{"n_layer": 13, "d_model": 160, "n_experts": 192, "experts_per_token": 6, "d_expert": 32, "d_shared_expert": 0, "activation": "squared_relu", "moe_layers": [1, 2, 3, 4, 5, 6, 7, 8, 9, 10, 11, 12], "router_score": "sigmoid", "normalize_top_k": false, "routed_scale": 0.816, "balance_loss": 0.00337, "balance_bias": false, "router_noise": 0.05, "n_groups": 8, "groups_per_token": 3, "init_std_router": 0.0104, "lr_router": 0.00154, "vocab_size": 6479, "norm": "rmsnorm", "norm_eps": 1e-06, "tie_embeddings": "early", "optimizer": "muon_variant", "lr": 0.00983, "beta1": 0.95, "batch_tokens": [32768, 65536, 131072], "seq_len": 512, "train_tokens": 403600000, "steps": 5389, "dataset": "wikipedia_en"}
Below are experts of layer 7 (counted from 0) of a mixture-of-experts language model. Rows are named router (the router's row for the expert), up (a neuron's input weights, with its number) and show model dimensions 120-159. Each number is 500 + 25 x the weight over its row's rms, rounded and kept within 0 to 999. Numbers have three digits each.
After each expert's rows: a language model's description of what the expert responds to. This comes from a sample of Wikipedia text that the model never trained on.

# expert 7
router:487452481523521543483521492537489482538495484507499488495557498522508509510513538531493507517543509488470469489495540508
up0:502496520529501584517479493502463519521468498445485464505546471521536498478472498520481493497511501502524554533506478536
up1:475504505512527473457478509545472509499528482525548497478539487505505537497518520490491481526508483470464496527482482502
up2:478435499479513498471456478521520453475452463473491510481503495485459485530476492480477538525477466522499500518459514513
up3:480454450517528545501491503527496545518504525491470509479516484506476502490508495501468475495505506516420495480472508490
up4:502514487511538496503533496541528513479497467468455480546516490509506478493526484505459458501516554476508526457519503567
up5:479485503517494554512509507511485520508501498513492501512496462522497502465534518527483525547526502514522510475535503519
up6:482436475537499494537495499490509447458498469470489503518545536541474521503510499530466515482487491480503485490483512529
up7:542473456515488511496482522497478468487514496527532495497491508522544491484485493485503495476475464505502516505491541506
Description: Words inside quotation marks, mostly song titles and direct speech, such as I'll, Would, you, There, That.

# expert 0
router:497481461504495489499461479516487478517468504480499500472545512477493537501506538502495491461509524550480490484496459486
up0:522479506498455516499503488504493485514515505435519465532502500538474500522516530554490488430505522508503503503493478445
up1:536523521517475512483446517515486446505504511535498545507480487458570497465526499474495497521475524503495506506515486497
up2:515517488510498466523523465528497506481496555499484481509484499528480523510507531451507496494522541458502504482510490473
up3:486515515498485474506487514551468484486550481486502505495467521468505549487494563509483455460494514483503502466490471470
up4:488449488529502536493540479474505463505470484506537495465504477469527511540492488466526485497510469532463491507487502488
up5:528471473505476484506468459506516502506479501465490505483558465501539499480503550484504485471516557531520531524488524499
up6:531490470533517485474509509535504497501481475521509463508502514547531476539473547548517488485506527470461482472470473525
up7:480463500531501467446503481505513453490494516438502497524449481493471490492480467519536506497485495494531505527546494524
Description: Short inner word pieces like et, ic, ot, ec, ric in proper names and common words, e.g. Princ-et-on, Connect-ic-ut, Ag-ric-ultural.

# expert 31
router:506529462513569527518478517536505494534479482471490470492474471526487516496535552506480468528513545564493527470496478490
up0:496505506550571530528518489459556476472522508492534497541492548496496528460531465475508505504526508515492528479478499505
up1:528483501523532514492481476541497511551489508496488539485517454532557523479516481486457497503518539553494484512553474526
up2:503512476546491530541488537551468520529488413492516495500490522518504489531492553479483485518513502503488537487526479491
up3:496499485492498495469521447519459481496489474539493470466514500504486502516494526507537512505495481587526479484505492502
up4:500474477532522483510512460530555541511505463466501479490485510513469472485487524447500484478491536511515521508503516544
up5:498482496546501478535506506542459498495489483478548496493497508522516513485546461479516491454495535492494499459510528478
up6:487510472514529485449465521487515520536499470482498481499518459517469542508454491501507484497489507519460479485500489494
up7:488465478515558466500466531485515505497483436499505470515486427490522468495515473513487467492458541493519515509510481505
Description: Taxonomy and species-list text, with family suffixes like -idae, rank labels like Phylum, and separators in Kingdom/Order/Family lines and gene-expression lists.

# expert 45
router:474495494495513540486474523534507507529503481448510490504493524508489512498527526501469510516489547515469533488511548485
up0:537492507524517505490508501515479474489488436434499488476500483447489521476482485485500503459453521498506525504494476525
up1:493527453451507481454488512486522523535506522525496503469482495527481543511496488501464484502495488461521482477510519502
up2:486511493504468477500520465488499532523497531474493523519503474434501564551495512479530499488544473491493487527485465460
up3:481459489499543475443523484515470490532497524524519510550490489544514481430548501477504505536515512522472487493505517462
up4:492498487534501524517513508491493503517522472444520494511457488468472483493532467465500505507490525503474517504506548480
up5:500521520508453488501517470512485553535505520486477527473432541487461485498481475495527502496510458462475481536509494534
up6:499537508468550524490483473513555529517482515499500527484508497534483494507467488513480481520470534513451491538538509493
up7:509503447514539450511502499479423476515499520541535475519500545491544478498528519495482491519524511494477543498497503492
Description: Commas and the conjunction and joining clauses or list items in running prose, also or, while, but, dashes.

# expert 62
router:518488491513511565519460514512562463516490502524485474477511505559504553534523500558484493543495505532506497462477545485
up0:500508514530519538492503471532523525541493470475469503483495473524460480477510509521514538510486527521521514500491497441
up1:501558486511469469499501493531490512478528477489496558490544521524499488484484485512485500491455538492502509464513520514
up2:493461493512474518500502529500552522510485503514481542505466496531479532515548460504494483485508523497455488475478549489
up3:451511480487483488507471481497527515480478528510472478522485521473512511470496536545500471498495515552475499469493527452
up4:476417494527504458510523485505498510517461505512504502442538496492538478523494462468518530492549493494458517514519553517
up5:537500488472498483496491490505529528483499562466486490511477495484524528493491522499478514473489478487497503473544517487
up6:455489542495485493540451490498479526497508510523535489498486468460494489482514497530487468497522507471504535431495488504
up7:505486516538501500444499505491523471473528531504483518463490507533510518530532460525533516481533506502489494484468501546
Description: Number words and numeric pieces in counts, rankings and statistics, such as five, seven, 13 games, finishing 10th.

# expert 51
router:521489517522525484494447484523498453500473499485542486545492488512492560555492486476450533488502509551467499489481483455
up22:515501519540527491491520502522505492486522524503509504481556467515502540494494540511470514479542506529485504478488453482
up23:511529488489526512491463484485545471493484521485483470498479522492508541539526463452462484498503511516465502494524514449
up24:492510487506481513437500557521526490459489483517488546532501489566486512500536452492504505542484531477524543487487514528
up25:492492476498478515496435469498482503499482480538488516520454518508504475495544464484467498512477484490505519478487477516
up26:521501507517509517508492494516528499527491463530490487468513536477472533468536496559497478506502550505484484522480491471
up27:490472499574526502528475539521483469536476509514494482483485500533501529497547501519475503476473535510519542492472467498
up28:538490515484487482494474497473512475487503505492489495492565511522450466538507555460451506492503459498475498466469506462
up29:479449492524539495521541499496481492515490489481502555503525462514470489529459470546481536503537504501484534546483507532
Description: Line breaks, list dashes and opening brackets in See also and disambiguation lists, such as Voelker (disambiguation), track listings.

# expert 35
router:512520468535494513488484499534497432553460478531516484494465491495518530531541545514490491518501494530464489464473532461
up0:499487479505470472484510517478471507531501521486507490506501476519504522509489509476513479512472466447531476496501536480
up1:517540480505452486482491484470509497473540555532570496509453507501514486523522523518538527459533527571487486459508532506
up2:521502516512476488522510502515499478528447484512498436500504525522475514517508502518541486472480553464508499471478488446
up3:503496476470480484535464481485433522517505504515450499528520505560536508527493474471509488514472460506520481501465527454
up4:461486461513464458489522495514557472489484466542499521508507488464526499561527483498526454467496508501481502481481512520
up5:457514496482532537478510536500563525506517456468449461500520501477516484480538505508546509504507493472495530517499562510
up6:509503468475521515494520524438523554503508479514545456460517483497491529527482503474510494518501485523511552480528543497
up7:463489498490482537492473516438487518506482523528549505482501475536488528496487508491480508478533502531521522478507506534
Description: Middle and end pieces of non-English words in Latin species names, French, German and other foreign titles, such as ensis, inem, de.

# expert 5
router:519494478532500516462488549499469484514504488521513495490549502472515517488533496495434528544524517505455504482484506515
up0:504462463533462489471467471480478558493495534525496511512558489513489498480502521546469505464513512484499527494530467485
up1:542504513522456514475473498502483480541528468493510516493488481474464512486442522479465503521528534489544480475571467506
up2:502492480546479528487449487509464481501496488487559524511538533498513506487476555506494473524506462492474504511486500541
up3:505525460536485568468499503514541524477477486514531491548499497518503535495493503531475465471534511507451488480521472508
up4:502496503552507487522471509530473488506458510485487512509489475510516497541490528541466466495531510494494528486516504493
up5:524491515539487500487522491497490517501454489513504476498523477494493514481553513515441495467511537496520478493487504545
up6:516492491540463506480524499515487492534487503513445451518533507507507488522511537491515495536544526480499479488495482468
up7:504503483529495493443545494492504482489508507485491540530542489496483558508467485533477483493490500532486487529502506480
Description: Column header words in sports and election tables (Player, Name, Score), plus by/of after passive verbs like awarded, promoted, replaced.

# expert 40
router:525526462545585564493486528520485481510496490480498487497465488529493509500539534502453458521514487544497495468494518507
up0:499518498541543521558498498533507476467508459535548502521469519537493533524507524464496452487490511507495497473458526511
up1:485517491495497462501508484492502505485490511500558530443489509502507475453429509519481517479476485487485465505481450524
up2:496468486518479483486457520532478499531507502512490518513538540500505461509526563531471457483482480444470469501470496505
up3:506538508546525511543512503527478510508512506456508501529492482506477527478525544490487451492489477543479559481498451520
up4:560497461539521485479515474499458467497494479505506454479468515446556527513449543491484451551480527498512506483507508495
up5:497473498492543525467492496537450483514478493504502455467474499516556481513535483452483516528485493503492488534496505516
up6:499496466517526518474488521483527490472482466474480517504465497524497505466504507521529499543509523519497533482459493522
up7:511517454549537489525510500507531470531460500502520534498488489527503517478543500543521506493482500475474499499520485477
Description: Words in species stubs and taxoboxes, such as in the family, single species, Genus, Phylum, Animalia, idae endings.

# expert 13
router:541507494516518554457461485533495466480480469507537484541524526507462497504509502499473510490520525525485554411493539498
up0:484478512510526495496472459522494526520503446471504481536504521494419475508494489489497487481536489524413524438467504500
up1:531514519524496519492484488511500474485475500477523506517502508481522495521483512505487524476517507533509532489476540487
up2:480513472510513442486467493478506519448553512494482488479475526485481464492500519508443506526526519564496517459491507512
up3:500502487556522527536490489558469537507502434545513488549487539517482511524477471513484522507519513471502505516489529448
up4:534541485545476501504508511504473485494504528510483493544508491544519479470464522491444483498495497476520541475496442513
up5:537548535503556522469501510475524490476472493510500474518464526510526510534524489520508513472514529492496559520504469509
up6:544477478516492552517515518488498481509481541482557492517554480530447501488592477481485479498514506564536514494462540499
up7:477483508558486533529475494493498534527511452497530514444506519452495485514513511497478471485492490483472517506458485524
Description: Words about naming and reference, such as name, named, known as, may refer to, renamed, mainly in disambiguation and etymology text.

# expert 18
router:506457457506493534470499549494508516508485479496498500511512498475484513486522540472439511488534535509498500464529518479
up0:520462471522477535521498515487517497510521480484448499490513484499475494528463457564469474504486469493492465496479460518
up1:492506505539469503475482503480472484518534475539513504475518490481488481549482503482442494464459490507523502475537455520
up2:490534480516530521490531526477542484473485501470540539517499485462490485529576466489447533494506532498521489468514575536
up3:503519511523540485488510525509486502472519460489536520497498501499522504478475529497462462531536473504514542481507522515
up4:458502494483497517483481488529555501494473477533453515535539514473483500478528531510483526528496497506495476503482488494
up5:519512511491527468476491510430501483509500496504519489483506473480453479551521508498521479531510487570486512505479454479
up6:502483488473514485504489506493514502580454487474497554469487507491471559523527456530497569481536531512493479531475484473
up7:457415432534487483518478523518502528506515502468504497543484459501525505485510474483476462481477518485464494454507497511
Description: Mainly "and", also or, from, to, until, through, between, linking two nouns or ranges, as in "between 7 a.m. and 9 a.m.".

# expert 21
router:517499469517546491484472499474501492488491466513522502502546521505536499526518515536475473535505484522495500497456537467
up0:498505539529487491537519497449483479515497428493481486446565528494486474467478495560483452526486512515472516499485520469
up1:509514474489544508465456468494515538501519531506478515515542453492511508534510527495471507507527514489491521524474487458
up2:536489486525518535504509509509498509510504447513520470489502531522518524472471515525534474482539530453448520436537475486
up3:541489525521484477493448514511469535509508509490577474541496477508528492497488476487454475504483472539477465456525526514
up4:507520469512511499491466462497508480478539418513524519484557506457518458530497531548492492517483511497499485512515508489
up5:475553477525523528528469534501519507485463472502506488510574528527549447517552511509499485520517455499481503500466513470
up6:500510515523489534566490539491534468480495502509473485459519475510502560510485469478479546481548492517487491504453498467
up7:496546474509513487509468474472547516485441444537484467509575540525498475488524492525507462505537533498493530496476534502
Description: Verbs of holding office in political biographies, such as a seat he held, elected, appointed, served, re-elected to the post.

# expert 44
router:517455490519538503461497494509537502517485527485493484479536470544492521518517500494465480522536508524512492480491513518
up0:471509522525511532487464500527493516518475520502546549525466462518505518508470506490485486545529483537516530481478518521
up1:508500446521470510469509510560477530493502494470451536494497482485513513506530520497507466528505501490500485536500539485
up2:516497474514487464531529480512468473484502493526480492523513496556508496450532488485461471475498496531488516468521508554
up3:509535571516482482496517482479511478533448533502537510531485524526517541487483525554493515530516504452499497486531501490
up4:532459513505514501465530509478492487497475498496497515473514518497486521541491510539523475475489506556484475513473462487
up5:486497476524502516420490507476526520537508507508510443475506463547456518559517504469523465529519550544502536492503501537
up6:522479479598501486489465515499486454523503483466498497494515471506490530500517513538457477539500501471515521492502486472
up7:520520486504514505484446480497543493509540510475528483466473497500478472562495506489477494559519509503493497484551511515
Description: Words after a verb leading into an object, such as numerous, several, series of, over, with, often after made or acted.

# expert 8
router:478497495549505521462460509497522471534473468488501477495483453510488554546505507534468458526537508530504515477504545494
up22:528529493528520512484535480511498493505507472495528514478513466486500464517493486540493442500524461490466484509523498501
up23:461463529497483497485480509516455482478511510448473442493518489459527477523513530494538499459489514515529500499504560511
up24:515525482494446475517499532512476499454505483516569481501520512489508452529503521488477485522490529517479506536506502524
up25:459516473450477516483513532519514509538505452504503529518471498519506479545492509517512516477501477522544508479498506509
up26:441531511548510483505520481503515492502506531502536525491499470500483507492494513532477513534513499499511507570494513525
up27:465458508462482514497512497490502493536504493498589500510498523500496491515469507507495564490505495538540512489528546482
up28:506445509529518491505476518494534466530471511460526455517500553517503507487538477533487467508520534495543491504474527451
up29:527522502526489493510510530494471470513464485525503511490481492511500530551487496508525463499498525509502464480512488475
Description: Opening letters or stems of longer abstract nouns after of, and or the, like inf-rastructure, re-actions, p-iety, bene-fits.

# expert 37
router:470501486525475542510491508493475488508478515486530464513523498539530541489479522494489490482547490493518473496494519463
up0:509500484543455516513488505515499505492501467481473481541465502441511515500512525530450493466528525567524451488494544533
up1:533534491593484530468494508537506480506501494534479501496556499511498503511521507526488498519530562495515513452448519501
up2:450490502483469538434462500482466497509491512488514532495519411537519509495501507483529468514489536477491458480487503518
up3:476521483506485512524496514480504487522509526500469502526479532475551489520505493509471513493468514461512463480478520516
up4:438503497514426480546477513508492451519515527526528491492539487531493519490478541472497494448538527520498512451467483514
up5:500563468511491505499454478469526460497536480475477510516550468456519503500535483505490540477547511486511518491504544515
up6:460495499537477505495512486478487492514475535477521469563540533495464495496471545504488451463499485474474517512475508483
up7:467499523525497537479475490505458517472494540543502482511540504536508521498474499519478495492488491496471494482493527471
Description: Verbs right after was, were, been, be, such as used, helped, participated, built, plus the piece ir inside names like Beirut, Tirinzoni.

# expert 49
router:503481467525515537452509519507509448489490475462519477482489460528519514522512537518450501456530497509505520457470494519
up0:494482497539494526486521449516503430481528489525552473477468503507511514563525500506512513503472462500488476502487488513
up1:509476518531529519478524544541508474492489502459558430515487427468468498503472529505458484499521501466500573463506487519
up2:504462544519481493507510517482470474485522536467452486478490438517525536492503536507497518505474520510493525526518514480
up3:504512474503464484497518541541499479498514569488482524504521498486500527511575486506468485440519516518528494510487516514
up4:499458473503493476462463541487525448515504503483547512474508465514503496510500470528493497496495551517518566490488505501
up5:478505507557474518500478533485477482530496462487535506446472462489485509522499506492467483545536463498501539536480510507
up6:492484505511501506536490502478506489496514476482522482512487522501511522484496489504487535469517506512453472456473503498
up7:492499494466479522460490479471515497513489495530498491506474508532474488512511501473522527444514483536521492482542479500
Description: Wikipedia section headings like History, Early life, Plot, Reception, plus review wording like positive or mixed reviews.

# expert 36
router:515495482584516503525476495509541402517470502509480509505514493529490523506562547492440488493510515489490498484474498514
up0:507486520501487500557509459503508456499473442493479498519486467526485477497483467485534535496494471462515510476535536504
up1:500495501483449487496518494501535481465525505529501503491491497507524445491511519472441494468495492477504474496516498504
up2:503510498492533514491492531490521520515479493500494521476519483451503497479578558539522491488479463482511516499459511525
up3:548512502526511528487506455492528505543556484486523479543474507473532467532491453485495474514467497497487477483512475499
up4:517467491553527507517471512488558475489499470518495482528533548527464467479542539505421496461477514464516494515480516506
up5:482507462562493514550497509501491472445488510486529488512485495458518485509481507475456493498507487493539460492477469523
up6:563521548506484459507487500510478516489460483507467466471460501476483512557477495469512514520481479527525473491530494507
up7:529510489551512466551484519487551475487500542510498504511487542492452485484503483476496581453461517460485515505503505521
Description: Word pieces inside people's first names and surnames, often foreign, in sports results and biographies, e.g. Wojci-ech, From-m-elt, Lam-ine, -ović.

# expert 11
router:538496524525503537454493513522529449504501478434481491471476469531485513504490518561479486521522504518492515483508494508
up0:533453526518564522457510495507521497503495540533467442490487455527506465480516507527497499497492492526513560522517445487
up1:505484486493495514508489507477494461503504495460486426522520501473457498515516475536498521512530501538529499499511484517
up2:544531492524516535502504485510527498484531472493515480480514507481444488500541522513509490539527471550509562519478504468
up3:494502535476520524463486529503489500503454478477463530498471490506464523488529488472481490498456553497522515487487536520
up4:503522460513474499526537465471461477494496474440533520492509478497504487504474533504493478502522489529474531490517504495
up5:543505499511446515468504498501564508461521489478525528482462507512509496507493531504515522496519434521490485473474445511
up6:498502502514498497510517500532493449520468475485545535503530454536457506495506467501500523465543519488453512501518504504
up7:509520537516506508508537480508501495538505523465539467474500450514453492517508540435484521503513489504482512466532496522
Description: Short opening pieces of a longer word split into tokens after the or a, such as re in reign, fl in flashback, imm.

# expert 60
router:511477523530515510499474529515506489533449474482452505497488485527518517472517528486443497493501523503501546483443469517
up0:472527492525495505532495544495467468484495480494490497508534492457505487491493550550472467523482516538537524493483511535
up1:520475437526500488505462465508486551502512500522502469496480508484495515513560510504443452518469478478482532501475498520
up2:509471512536513480521471519497496477529450466482475498503435526549505528465490488517512509509477505463490524525458480510
up3:505481539515508528516514469465518499495510470477468497475518494496540500479511498520508487516493504509503495473482461496
up4:519511523501509495520456485547520516508451546479491527471527529534539529463492500463514490481499474535517488510485525506
up5:486475494519522528501514504517506479512525503488520497500481469513555528528480524507479467487514486499523573484472502491
up6:496536551539505483479507498502501465480500525511437486487516496538526478497532490519514506487485489496488505473527468499
up7:498467460540465508483495485510524505482532469509522533485500511474514457548494489503471479520491511501476543464505501506
Description: Commas after "census", table pipes in asteroid and election lists, and clause-level commas or colons before the next clause.

# expert 15
router:490512503552539504485489488546538488505458515475522515526474523522530552495524529478462491498536513519476497465483513486
up0:551476465550494514502462524490479525506542477527545471459565485483518487509487476510480478502507481522508484506481480508
up1:497531515451433479507488496535505484535486483508511446508488514522471468456508513490478517503525534510506491488509508529
up2:489544496516523458527498486498516479489517500471475521549474496496486496479510508541511545511512515529499490454512494463
up3:528547520549528476496540464505515494526467494494521493450536495529507514513529482470466508539484440512471528472514462453
up4:455454480532507482498483501497534539509470492510518496515497530521478518516534527512471501519514494454498549518501506534
up5:465488506531500538473524570477510487521466471475549485509443539444524509465508468501497498478498515514491509507457502504
up6:501521472499533503486509493502517514514476471500508476490473491516436500503494482507480487488490549503510496459490447500
up7:453489520524527517533506508465519493507475491518511502515491506478525526532456505506495484533508488515524494540464484453
Description: Year endings inside lifespan brackets such as (21 September 18-33 – ...), plus coordinate symbols °N, °W and table pipes.

# expert 52
router:529451506542520508506441459511509437496472516481472487514476511503521494477496506500480503529523488476454503472486471496
up0:511453514504458548508532469498521517479496534493481485517489496469526514492451477500476494531504489510535484478477465511
up1:481477503509548508527471508478493479497537515510503509513528490510507490493520547477493471499488463509482527532490506497
up2:478524488456514515498488510469522413507484500535466528476473548506489466492469459476500537462489504486492504519502518521
up3:495533458475448468461501466489509472522568498517466538508514517487485479474487510494495484507485515461422530553494514480
up4:521508517502517520473464514442506496503528450490546526493468500480565542519524494504497477522496480456523491480480494480
up5:496460516518476521518526534522489512526552515480520502542534458499447466526526509535510467516491485480481497463534526554
up6:518507496483509527468511518492527485498517496512483445499551447449523485494488494521493467516541481519517469479509543439
up7:510489458472513483508464525504485528501512507443528469443527447468498479510502488427475451523494453515535475515491534493
Description: Sentence-initial connectors and time phrases like However, During, After, Despite, In May 2013, plus following year digits and nouns.

# expert 10
router:486494480504510533473479519491520502514477497499507484512520499486493535493501523535435513470507507521487490513500567488
up0:491480488489483539527523503457493511505486471486489478483500524477506476515510527530530479454549439502515471478461541490
up1:511497520516506509442493491519518502512481475495531479523515499529492560476494466475481474507499521488491481503491565463
up2:505496482506448479498521479457473495477508549523468480497537485489534517488525523503482460494508451518539523496504505495
up3:511492506477518483476479517461465481460491468477517501499490477475499473542429543506510476483516520461505482489492449512
up4:498515501511496501497494457467523517515471503546519466529530506502522485450454522488537541493490483478448553485497526467
up5:514487445486508479491510482510546523500505529475484488511501483523468472516457542473532488519512469506483525488480479516
up6:486474539466482554514485486511496522491475496488464484506555487503525534519515491519501505476526522542551506544504562469
up7:504451515479533499467476543509486515495495524473489486513478496499500545468523504535516504523451539511511519510505463533
Description: Prepositions like of, in, on, during, between after nouns or verbs, as in Cinema of, Interviewed in, married in 1950.

# expert 1
router:498500489518531537479476542501518464522505445510499490520502497483530499451492497518485521521510522508485540468447502525
up0:509491481515476527491498482526457476480504502465480511511517522473479536496476501573487466512495484452490523479506489504
up1:575511450507532458538467522529476493517497483491463532500475516494521463503496541480500508517518495473489524536489472504
up2:507534471501490530510476463495513445484506478429535522481477469468502489555505502559450529481509509506474492479480546522
up3:508470485473544518493440497487531514493476548507492499516554492479490516476524462454474502529468531509507550559497471499
up4:527459515536525514464492489471500490473489488517504475492493475543521477499524535521487513510519524552500510518483474481
up5:472502453510542489477495501491531452504494474542494496529480470508480518450462496475526503512522516506514503518503509515
up6:515519503497484507510507486505485521502509487499529462566487531484516531551509494480483521516506483509486509479488487492
up7:503493485462526479480478509497515466559491502502516506487486525535515516481479504480484502508513474516493547477497508540
Description: Pipe-delimited table rows in sports, election, discography and asteroid tables, especially line-ending pipes after header cells like Notes, Result, Votes.

# expert 2
router:535459492541506550497501453508539487586477456482490506529497490508501507522516575504500519526510488517465462527484467525
up0:519507534507482517493515454440550486499449480462469525527486469481501498510499555496509471510511533518467490507483524485
up1:475496453500501528510516511500499487533515476499501494529506545534460489516511524493517546513546485527484454478484496511
up2:506505478516523516505488473507473524493471493496532501484495470487479513520478522536509518549506488515439499502487543570
up3:550500471511549496473484524477502474501520538477458466526528477486481440542534517503529495535511528547439520521498501510
up4:511482556517472492496507483484561484523453494464480524496467456532488498527527484508499468521488487513504472535510487514
up5:458507482499501443479486488494512531493507489530514472483492471500478502468481538496489511521521549488523505479505522505
up6:541505514505469542514476488496513504508482545521540515500507524496516506522468539461509561501499515518537509510517515506
up7:495477505517486507483492446478477508530518513492485499464504496500524499476493506507489532532498547432491504488457464526
Description: Inner word pieces after a short opening piece, like s-oph-omore, aut, ep, opportun, and existential "there" before is or no.

# expert 61
router:510482500535509521515497459507519478519500499505504490518464498493499509553519548483480464523495475525446493507474481503
up0:474504496532504499467500458468507488461516492501516530499482526520469508509491491523503488545512487518523500458480485460
up1:549490514511483447487452510461513490490508496456514496477484509473500497485484474501484526484506504530453519504492479494
up2:480493508528515547499491501548482498513497470468557496487457499487515460522531585457475476512501473539499544476534496559
up3:499473521516502517544507489497521461529464511554475508520520514523472527560493505510461504517490480545506525524516528495
up4:482464491497454507504487493508488453497483532518489486502504475468520478491530494481560492513510466482498498491514485504
up5:515520509519528470519528515463524415475530530538511512548505480513489495489518516468470507494528513527479489494523484479
up6:492527535504474525521485507502468454488511528477493485468485454503500522516471520509481509546522472531475468534490514506
up7:498517502537501467526502470474507487523494522483496445492519461505450466526547502488460452504464507503512518518483524501
Description: Word pieces inside scientific and medical terms such as cytosol, phosphatase, physiological, psych-, prote-, usually before -ic, -ical, -ology.

# expert 50
router:491482498541524516465466498510554446491482526510502462501491491511533536485515507545492482517517514532496513480465536464
up0:497472495500491458511498473533519479510494519509474535493505482508459470499493529438508495479495524527479513501550559477
up1:502455503508502459481464458481514474513492503505483492519508459488498520523511508533518500488527503482487530515480537434
up2:564487474527482524494507476489501457499478531526513518456551491510510480494557479543482493526528511490494507488505443453
up3:498558513536517494495487521508513445474497472523471507523452494513535530493520445501480515505537498459493506541499517535
up4:500502528512540522468492513439516465508505480516529519498488508520511484471467528537438538480481457531511539491483511454
up5:500495519519488479429492459506509472516476464502530480534490479491473519486442517486496540513481521524556498479469497464
up6:482463521566532487508448514523549469501525525512485485492477548523519538499468481493529493462503497505505486439500502508
up7:465487520529517513496536525499513513509525504491516508534511491477506520526499486517503482518548465483468477497520480490
Description: Spaces and century pieces 19 or 20 starting years after a month name or In, such as December 1894, In 2014, During.

# expert 6
router:504490504534504526477480491550535469512443446486495480529498532515490516511534529505499515504527487516482483507481504513
up0:529456497532495543471518478512494457488511481503463546516478523518530511473467505476513513489497488497499439484535505526
up1:507508510515516498492478524441475493559463470519507489530523478498482480498511544499512494558515489551518519445487470532
up2:516494481527527528531511493523519497508526528479499513516487502487525498528561492479475520525524491504496473482502488538
up3:495564514526469511486470532548523521508456480474514452504449537490473488517508532504486489509476493548489455495519499515
up4:501486523484497521508446492510493544515451492496489479515542490500513528540442499459526488524489498503522537539497507498
up5:517469529505488532520495505515535485476533451462470495478484439496498527504497472519502498530541503500521501477472482537
up6:497507478525465558448514514552543451511473468501519507525506501518496488519521515492498539517475476543524498495490510533
up7:487508503476483528494494495554500543515498516475480462482546454548486477524533509505508491508520496488536498533474492525
Description: Punctuation, opening quote marks and pronouns around reported speech after said, stated or saying, plus sentence-ending periods in narrative prose.

# expert 33
router:540489458520522495495487491499547478540465470482491497504510516528526569518518508544486500495589534515466506498457497511
up22:560479456521526522491472520492518515500488491506516510510471534517498504481516512516474505530518534498499482533507491511
up23:507488491516477518508502493510462472525481480481474500541477486478497556484554534532511540485515521509516500497498443489
up24:518504536517477474507508529508461485510528500520429498540474490491508536501498500519468477504532488437499477468501503529
up25:503466482517508437482538557512530476551505480469538441490491461461523504508557461478503505489536529499504467521492480519
up26:466516457523512548499514491567482476532497490501496502535536482509538493462505486481510551516518496498475475487500489488
up27:511507487550482502488488499463525456541506447480443498540452530516500505516500513539495515467530505488478506499484464520
up28:483522523475483504477496489469477500489511494514483485526449477551512530528477528482512499504507488520444506513503531483
up29:506496487517496501532484500498541490512511516523524496488494531475547514561508504534489494438529461559454516531487528497
Description: Endings of foreign surnames, chiefly Slavic and South Asian, in sports rosters and lists, such as -ić, -ović, -ski, -ova, Singh.

# expert 38
router:495497467533508501511477516482516484545510530509538500485526484486513532475526518515458513534518486577492513494448478508
up0:501451467515546460484506546487473512508508522477502483522545528533573495516487557506524504476468537498480485510486454520
up1:496529520519506501570480528493482498496512538457535491516477517528494491485450556490459520496542498475509543535489500513
up2:513482493494511527494498494473499490509514451474487482499488463490529503514550500551469513514507468498439526512475449460
up3:496458485533499494508519503503525519479458501469479502483502504496511492459467509501512477532502483509471469584486404518
up4:517513478516488532481463535471478501527480527503473501469536474448476528521483523477469484498525508542521491494504470475
up5:483514494507478458484458497476524481498497542471553502491478545540503545523501509501495497520531469577475512492485466493
up6:524487499540493513468516538504456497499481526497497470528492476540498532517489482481475495454485513519556524460533466510
up7:482499479536509500517521512522473449512466515494487505487513466502522518439489474552498498508496484544516513509476496535
Description: Commas, brackets, spaces and instrument names in album personnel lists and tables, such as guitar, vocals, bass, sax (tenor).

# expert 47
router:545495493540491508517442530502499464540517487437530489477517533517521535524535521553450472505522516520482480473463486488
up22:512509523517471531485511479468478473458498555445497484522473501497537506511544524538508513468485536559489502498514499489
up23:502505453574483491529466516512523479487518505478495513517525518522440494569495478499457446478521481495463493522484495519
up24:535479500539497467496507470505522496531522480463477469515487495483487476538503528532499436477519485498502497431469525497
up25:541512451512470562517507465517480481489541477482463507542497513524545554538528477510476496531520489507525518492500486467
up26:497515525518467491496538505534499530492491481509530525518548511518444509515468505511483471498475482516516439456493490512
up27:546511472516433482511519558480461515560482451509536482503484524478502519488471516528475480470526496484471513478506537493
up28:471513509514505511517471494513485571502517523482480525464523482499485497504540542483494507507582483535500497505489458499
up29:443538478520495472523479492502507496523442492491505509472507506496514457466502574521498503523522506492525490473499474483
Description: Standalone numbers in table cells and stats, such as player ages, goals, vote counts and prices, like 28, 43,646, 15,000.